From a checkpoint of a small mixture-of-experts model trained on Wikipedia.
Size: 19 layers, vocabulary 8192, 22.9M parameters.
Experts: 16 experts in each of 18 layers, 128 SwiGLU neurons an expert, 2 picks a token, a sigmoid router.
Training: a variant of Muon for the experts, 844M tokens, 6629 steps.
Below are experts of layer 7 (counted from 0) of a mixture-of-experts language model. Rows are named router (the router's row for the expert), gate (a neuron's input weights, with its number), up (a neuron's input weights, with its number), down (a neuron's output weights, with its number) and show model dimensions 64-127. Each number is 500 + 50 x the weight over its row's rms, rounded and kept within 0 to 999. Numbers have three digits each.
Before each expert's rows: "gets" lists some tokens that make up at least twice as much of what it gets as of all text. This comes from a sample of Wikipedia text that the model never trained on. Tokens count by the router's weight.

# expert 15
gets: "\n", " the", ".", "==", " The", "-"
router:487592462549525386450512426480458509480701446434435521493457412479582435457467498435532636492462537540555484440547532506491519476516472535511515536531518503495483475526512464380564465437495516
gate0:460527493483440511504450485437475570548466497386436528511394488545507567466574471462543489538550512470524518484525640501460445488541546465507528603497547576559474610457542424532458455591475499
up0:539600461501524486462516533536532397472488500540487611595544499433541537445577509479568581470515524503564499450415500459478554524538488450512402492534494499489479533547493536446459467487541450
down0:497534454551448489526569515426447566508560548510513614569524519452530527496530483436537513447568525433530439496516556431459602484451542436482518523476558496445582515445545511479391514538494416
gate1:544547527472549397548430500547448434456519577496451474475505405618484504496468482484532422536439394501476508520420532570517461541571539435568500490454541534487478440479442543458509494525462586
up1:562453546612414477497457467417503495462575517504602465480491517533553544506549520521552475597488483487492452502539461394480426544485440491434535429550494464489492482476545494571465535536484476
down1:511572472542463471434480496420437518547518467584466599525479573486468628525504505515509546481487449524443568563456461523471576494488548477579423507422477534377557499473479532571481496497583482
gate2:503395500459502444588594570520506532436488499461537515458473397486514501559466464507466562431467494517364453483521537576365550474548525494460471568405426537514464390510511470517498564547519548
up2:583535467509483473477462505552450496479423551546478470552573643502561569528503462496449507470412425447442463449514457506533521435531534448507539447546517567551518560514471551476431539474403576
down2:563498543536493415522541477521464496518566480508506421517582462483546430431546469455604508407496498505486570508493497471479590544521489452524355473488427536472461467511470475610532509552525524
gate3:496417496411527459498472452525448530497457441547455536567561489450529506480475461542565475579398413470360521504551506416480497508474532581521453466506506471466532489502609476452500391510519478
up3:545486493589490434487641472498508471505425515520513576632581481495544552519440480554537519481460483463488520552448557571485462490511393494439548479475572566555514474523582446504562488461460490
down3:499604584596559477397538535534539423514521525457535472479467521567529532416435506470587524489537449453461454519421514475525492505478518455488548483407569508476435526459554565620538452508498454
gate4:530554494439421532421513454455478538435549530451457520490447448467521464555422464565495532543503493531487531510529494508444469503459405580504484494479555448501526369529480456480420517506540564
up4:508514582468457533467493497533488553497565485573423513497518387597607469499501478511502399477537551558508493489489455490460489468486481441443544514497473486448522408448546418471627440413537491
down4:478545537437454509471451454503535540428504527390489549500533486550413526658537533430537520488437427525481427518427537562497416519487487421423480464538424448453583466451468533574504560530432501
gate5:486499578465461458462387413467428580477594467493478496505407473561484547438510431485527555534456501485491509480428448498436464442526558454570494445548489509494526428485552443509447408502471585
up5:507465469549453543520517510583526499530400503544457439586565588511518522534540550428533484466584458546535547523511487533564537564526534535514520497515563494543530601505505527465410496477566420
down5:449500515534552506512529444564526436518531551585492555466574529499454537485524495437489465463552519400456434547491457471528383570575457490548505411452452543651515463563428569479457472502542558
gate6:515620492503443478585439460431433538486502449536497638480495422576511497546535481509498521498415386545412459492493485464480518543522539486534459482537539627458471510482488567496489506475535521
up6:454473444561482427537435523515481527440473518510464458535576460546475487521500452446518409556559464395495523458506373470527486569601511537487473495495500523558482581514513455421607530450533589
down6:425462544471650525545526595491507501510503512436538388528531479523531551535471605459566455519512485413503521503482545472440543518419572496501473430459512489463442473448513466599498433522484498
gate7:471462449483501544450473429589425408442510540486523514453481493533485497477508538501501548531591421459520503584504503453495450501475546521562524522524510581422478469562512580535632542441457572
up7:535495555546461417485446454448523523527563411543555469542585538510570598532477603506441444425421418613461478457467536490467481525476403428610502547522415536496507468491565473572614495529483426
down7:512539430497511424454497438415566532510488483523519508416491480478500426426536545484452495448494622529571469516387458374500515541464494395563442522462537570570540525509530445515486615531471500
gate8:613536506461396503518556407508482618477487490503463523504492485460529514471556467478528655502454485584516568528519576516481539540546542437417607384603435537510458429488398455454541573579543480
up8:576436502428493532551499412475522472536439402443486394537482499385535510544571423529545508475499523558499533456454496474560534492427534491471525518544431552477480402463479446477588473565567420
down8:497465533501557506467506548507477487580607571526468473516506441430437510487510440501448479464429461500506486409524385535537574491459474585548565442530462503477536462500570408446438496440520462
gate9:464515457510492537603550486477463463485581527630515531465503498437587484446541454459537503441512525546541550504523426525464402481536424505473446518495536452538513457531493542481476600476487600
up9:589519571518564448505596565483493536524476437416444479470431489472471535462496531484450478483543535501446519521497588416459514538462598566505555536527368456520542539470534524499518464445398465
down9:457466537523425537610499486494442535451487451492500480469535564502509497450432566530498521493459485629615450519571519537545532463462487522515571474548490475529535618501390476561416480491564557
gate10:653517468460508529497489552556425553554595539527527536477495543560554479466483412489542562538539489421465492454540601552415536543446491548553541475500478510398482474438507492497541362576457560
up10:438447516513588515536468504528401551499520489467524473432487496472602562444470471515442557525457420408448571477532475520407474544566461440366482429490488476544532515478592457432517546508507512
down10:614556441501509486576444522481478516423477549486515580575469492562567432526580457616454534422521513483526448426554439547511541429519516535498425552450525413525466421507501565473427550476496452
gate11:451435488435531500556504488457576561439475547416565500566441554509525569545574477472530551446454593494567489483575528508410627425426491491467489459505535407512488485486535424524535492481458438
up11:424578455538509492497639483581522445484519456483397472534560432485497497618630526542513538443541486492497483527529630529462570455439482570462515515497461516516465544597476493469462483427498540
down11:401418508524514531451514543511447548453538593497458483382372493502486503598508479448468583529485487487468553483520601507538503454526482602527507449517461594475521541534562417442462417509461456
gate12:392613450505480562576539504474477471537481445529524441431420450526572429392457506452429446548511554467470394433545459522510440477474452507553575581446548465569383421408476488463425497546486474
up12:459378560533493396507542452469455541447487387604644473485539562467436498464522560559460487527485534454521493571555522408445516456487474476502558536467467401476544543492490573555430520501533439
down12:422541507525479543576493518475431494513559516496397488446498503507456551510571457563495455514520526565515529446420493491579507508509591602466492665562476402562541467551504549540445516420502533
gate13:469458543481509525514468586523383479511602524523464583473464490413508390334512462482557511471531465589538480548548498470457435489630482490502518493529547501417550463486505519601480487556469456
up13:395468564617393498538500553540514514436535528501623480584526551516530394464487471492585563518462452585538460531456491490486490472525585484479482488460543523519505493475517620562501488557550443
down13:558537490422504532571503474579588533513506541492561453513499499427502460516541519388596545492463532426490439479411514508585496430480579592531482529504452541510524483513492379535559493490561615
gate14:401503448592511512452491423525402469478466514438504480451560496505495456491451529543572538505562543556526456622630546542459455488425527548480480599545493503462412515511517576517537500502495425
up14:468508615443454529555462529505517442501551493439421586573527458551462525494530497474416455433483481472488527499464472517563528412533461460510547465523527472582520565520382469489504525392442525
down14:555571576434501559610489511658457466487413465467425535390446535436417454505567564516518465483539517499477441475508546501555479550481497504490453514502473353515482548579525531590462482455520521
gate15:538559508536532364478513545475528463468573525463514489600485529481541390461373478577524469478461510524566466477442563502439410436506464503446561490443615570503519555493416486508427533543503476
up15:435611545471529506504527575422483453379523540441408549563452426471590523530481555562555508466464487545563515524499574451487476434570447459482583495450488572422538554424528498515508506488503554
down15:492488484468396379519537486488495449554411508519452450420497496537520509479464546431436478450545528489576552448423537456517467565462438451493414523481492382464484489519533547457487503530536462
gate16:504551462488505583550479470488499477432512544477578554523406510410570518520585538580539539526543466489467538517586523497451481497535537527558401527489548609567426474585500419459449499457588533
up16:556533548436398512500431475510565569556425467558573570585487585428501570460506513546435507567562388467509509530574526527382489480538442526552496543483567494492465529494406529531516514467518599
down16:440511498481448502529535491454581568431553589515500494551470464491498462594520494589540515466549434499571592534547477425476486564420514510551502564467494479554550444475493491502552643453579471
gate17:472544405572526433548558453521434554517475438515462507457518431598496479535463558481528499549476521526503554564484534514444553434420500536539523589445556564482557527455479487511523493514485471
up17:501458556391509587575576438478538491494442447522492453539469538503413502492482440519414503409516532515471442510426488562519538463482477527447556511456408487502450479495591536427512605480581457
down17:520497475512507470521432613506494533545535530513538517502497501434465568557530497559537445481486517441424571485508538487570512537551517469463484662564502537457490518476540525467423528437434476
gate18:555463472482430482479496524540507520555484580459420495489585497583457504466516543511542441540447591465533508520532476572502471489586472500481519527583408573454504492503487534440456481433430560
up18:495452488500520501546465468544464517445482487594457503592531495523472570506567486471463510440440521487363517602518519473549628481515444517451484478490426467468479510459423555434485497546472554
down18:472483482489551492514484511529416515484449469546598460475490596555556465466496482511605491418548526544563520498528592499447512400510519424489460591460507461425411490458444482450490418501441580
gate19:464532392499578464466517506492437482513552473492518462480524543424522513513470556436526455546502484515558463387539537505529484460503491565540454553428630583544561475569416542437504484470545469
up19:481467435527476433473405546545446511510545416526525494495461517530478496592514591522522413501482487495569554495486499532410459540501401513405519544486525560587488475482379486453506497530517501
down19:541558511472536458473498468525513490510524477535449563586470502395461521504482536535568507532457492442539449533469515482462424583462489545466503499529452544521478604454555453418525464585455550
gate20:510566380475502496412490491421479464487501549497433545466558452432384517489477573493484532660489566494543482556490544558404501525538602476479517561539407452479437479515530461456603560500462417
up20:546537361485462462473403545514446463668559543457540484451557402491480461500552561453584476485581522572545468521540467534488524536479441564552460497528496448546475446432581469511473398524525455
down20:497566505512493504473483588497419553501476500491494497458480547525487461455519468501545511523475527592442577367488516531514467621476383535381582501459413467373485493456482578554522583523492481
gate21:491455517428488383430523560483461496535502623428573449586602487535573499459466554464543661437512491554487533518430515464468500468498435500469500431508448540533524496528533407450518462431495507
up21:477556491580586465489468538480463472519497473456445494524538514543578396478380501412457543507534576560522491461483539523519489449460527519481449514530482568481482554484444577456496471443421464
down21:423502469533462402493542503443477547459435456534467552505435442507497449519490504432604399456559450618450475525460522562432569374515497500440474441505494503459492590539528479450563478452481529
gate22:502497427540490458478469518451344587497591471474535505559514470455542453501502526493414580497499460481554545479444499429513539500573556577435505449463459589524525459428464521498464354509553471
up22:570539517437449451476475473474498540517399545575508465405475503508417534483472503549571554466551603403452536610486471552486527425497473472574527440486516519528557435553515463556530549546510522
down22:554526505464519514485448582468528584518537546541468520429439589419485496480506484523541559486456451501571533536587492568463599521451451488480458520489538543466485490460608463540520525572489497
gate23:464441467549575516506496441482449492529558441466515438586569495567472503429496582527523503554452508550560583528454489495537386536476479572472458456474556402570500540542513489454503614524520433
up23:542508567582441497542480442492533392515478540454508546387560537524534585410400496546461425575575499495449489475533492451556525523359437557490552543461485489347519454506531541489526489494429444
down23:537540447438496473496512574483419452489526511542489578552468571407520468500470451473439472559502417513417576477541504561444551458494482515572571385525476611551465516482590449499455464483498529
gate24:479536475522533499445629481511406471493502516510490474497525441508525428526514449497562391445463476553583401421591489544574499485469524484498383480456534473607502520354481531463447490498449492
up24:548565442447533442412418479516399559528560514507523535474480484441441642426449457442460563464512394396599479535504531483448537519589526477479491469525519536501407457512430479471497511557512477
down24:454507477454466560515488581555454506529558471443425469536476458536487546483476424513524527534570546498488464478529506410532437469540522488452530553512529524582597554546378477555516574500570548
gate25:506527486533476542501514441534576447487611582534500414542543507564513481468509478479480501523400534502511483465559485493484450489473581582444519518442485563483416595480422470526493551365515550
up25:469453587595523492573518496544523487475578558535386514400531457517539593520492497540483634506582447435411515459449433446490460516490422417436484571498462566407525553453483464551438547558453487
down25:568530556445468562554539455531545549515451464545509517567453503458542447468517416430589569469519490429570456469573481526484499518524465531514404521492453478543517409506479550545476522448477449
gate26:517636487578421480572487467598428554515544476513465539569539532499511524524441536410515636503547548447563509495551535513457423594510514530415506574510616541488579525451521519500457421503440473
up26:471487511492575442500493400513541475571522511456481505426559429538519478440466530489473531501466469460463468523515480501410510553533504558428551473528464547415443420497504476408637570540537490
down26:581485483508497457493420419472441509549498608468598449374521505435461533369562538542475502558565497488475471549550494465465510484603450579512578488565454582536469435564499517535534540570494515
gate27:473492516488453488579455503526440490542493515389600490458464445560502552548578508508519444489502520489521472518595555509467517508484478344498504479506434497463481559504518521503516537386467492
up27:462523608531545543499586421460485474565435448368524481491498450517482564484467520427524498502539601461454524489599579496496450537462485476516520554505551527461456564537541530553554581457476521
down27:512410404537517482467562524583546484577546505480500525486495492543486471501564492556538510545603566386537527532504540570565517403449428542491561476428449570383496507508565498455524616529528535
gate28:457485470509420466573644465475474589516584537497514535548523428502501557500465560534571458551476509463483529538491449573473418568493510446482472497483469516481452571583518530361453475444481490
up28:480394513524501466537534520522454539521563545481469520477498510485480464530456501501559395500387499487510570515502455615570456558489504463466586525359534530529436514556407510408456548437489460
down28:527468498508439494590549499521581421422531418502489552541528499465476483482485504498490463443435456520552508537404484562525499562557531524480495458436485436601514623368583500467499534461534464
gate29:600551529528433523466447447548394483523514556565546587502552535497505485513399471481570569505592569587521609449490503538428492519508438501549490475537483505460539465470579496478559544492457560
up29:528495527555514539475478598529527528530514572552581469489565502478448563469489567537541456489465487556454585469471487490432470484493502509566461593577502528508524526462539533678496462425572484
down29:474500516502552427482521531592499504490524567589499523443502462537498438430584576623535439499515580488475463516389481521401469528505568546623442467495566537545575495538518499418465509474441490
gate30:457389502552493556517522449522464576583517514525495559467475494424431515506535484508470481508522521463490369506507513464437487574553601619479423458459525524520534539605458564419542533519437434
up30:509576568529491517477501487537522569485527513524495453472359492443481557473432490540548503526521550499473519603518487480483461576564556474524544515521488556502454467620484574505569473546472552
down30:519512546445518520551567556525519442439371574574508478443488433433567571503503449466448477417508465589505450468469473423586476521592540454548548498528504438556503425458454544472522531502493513
gate31:568565530499416355512540452485414508495522435506476417465481475473605564453476420433471606566510513560524480486520539513549581501484502528540632488413537445469503469407440521562511397487537475
up31:602477488582494562526450548440484542471522481467636447456555568452478486493518545585466583477484407488522577527545435473501537490522519464459534520578495494475483571451499513589502538465466526
down31:535432468541426471528427579511549424627579464428542472506435525582525475473547572515508549439449473424514437502586505522463437498497469502453581481512420496565419586554565564503480503461470490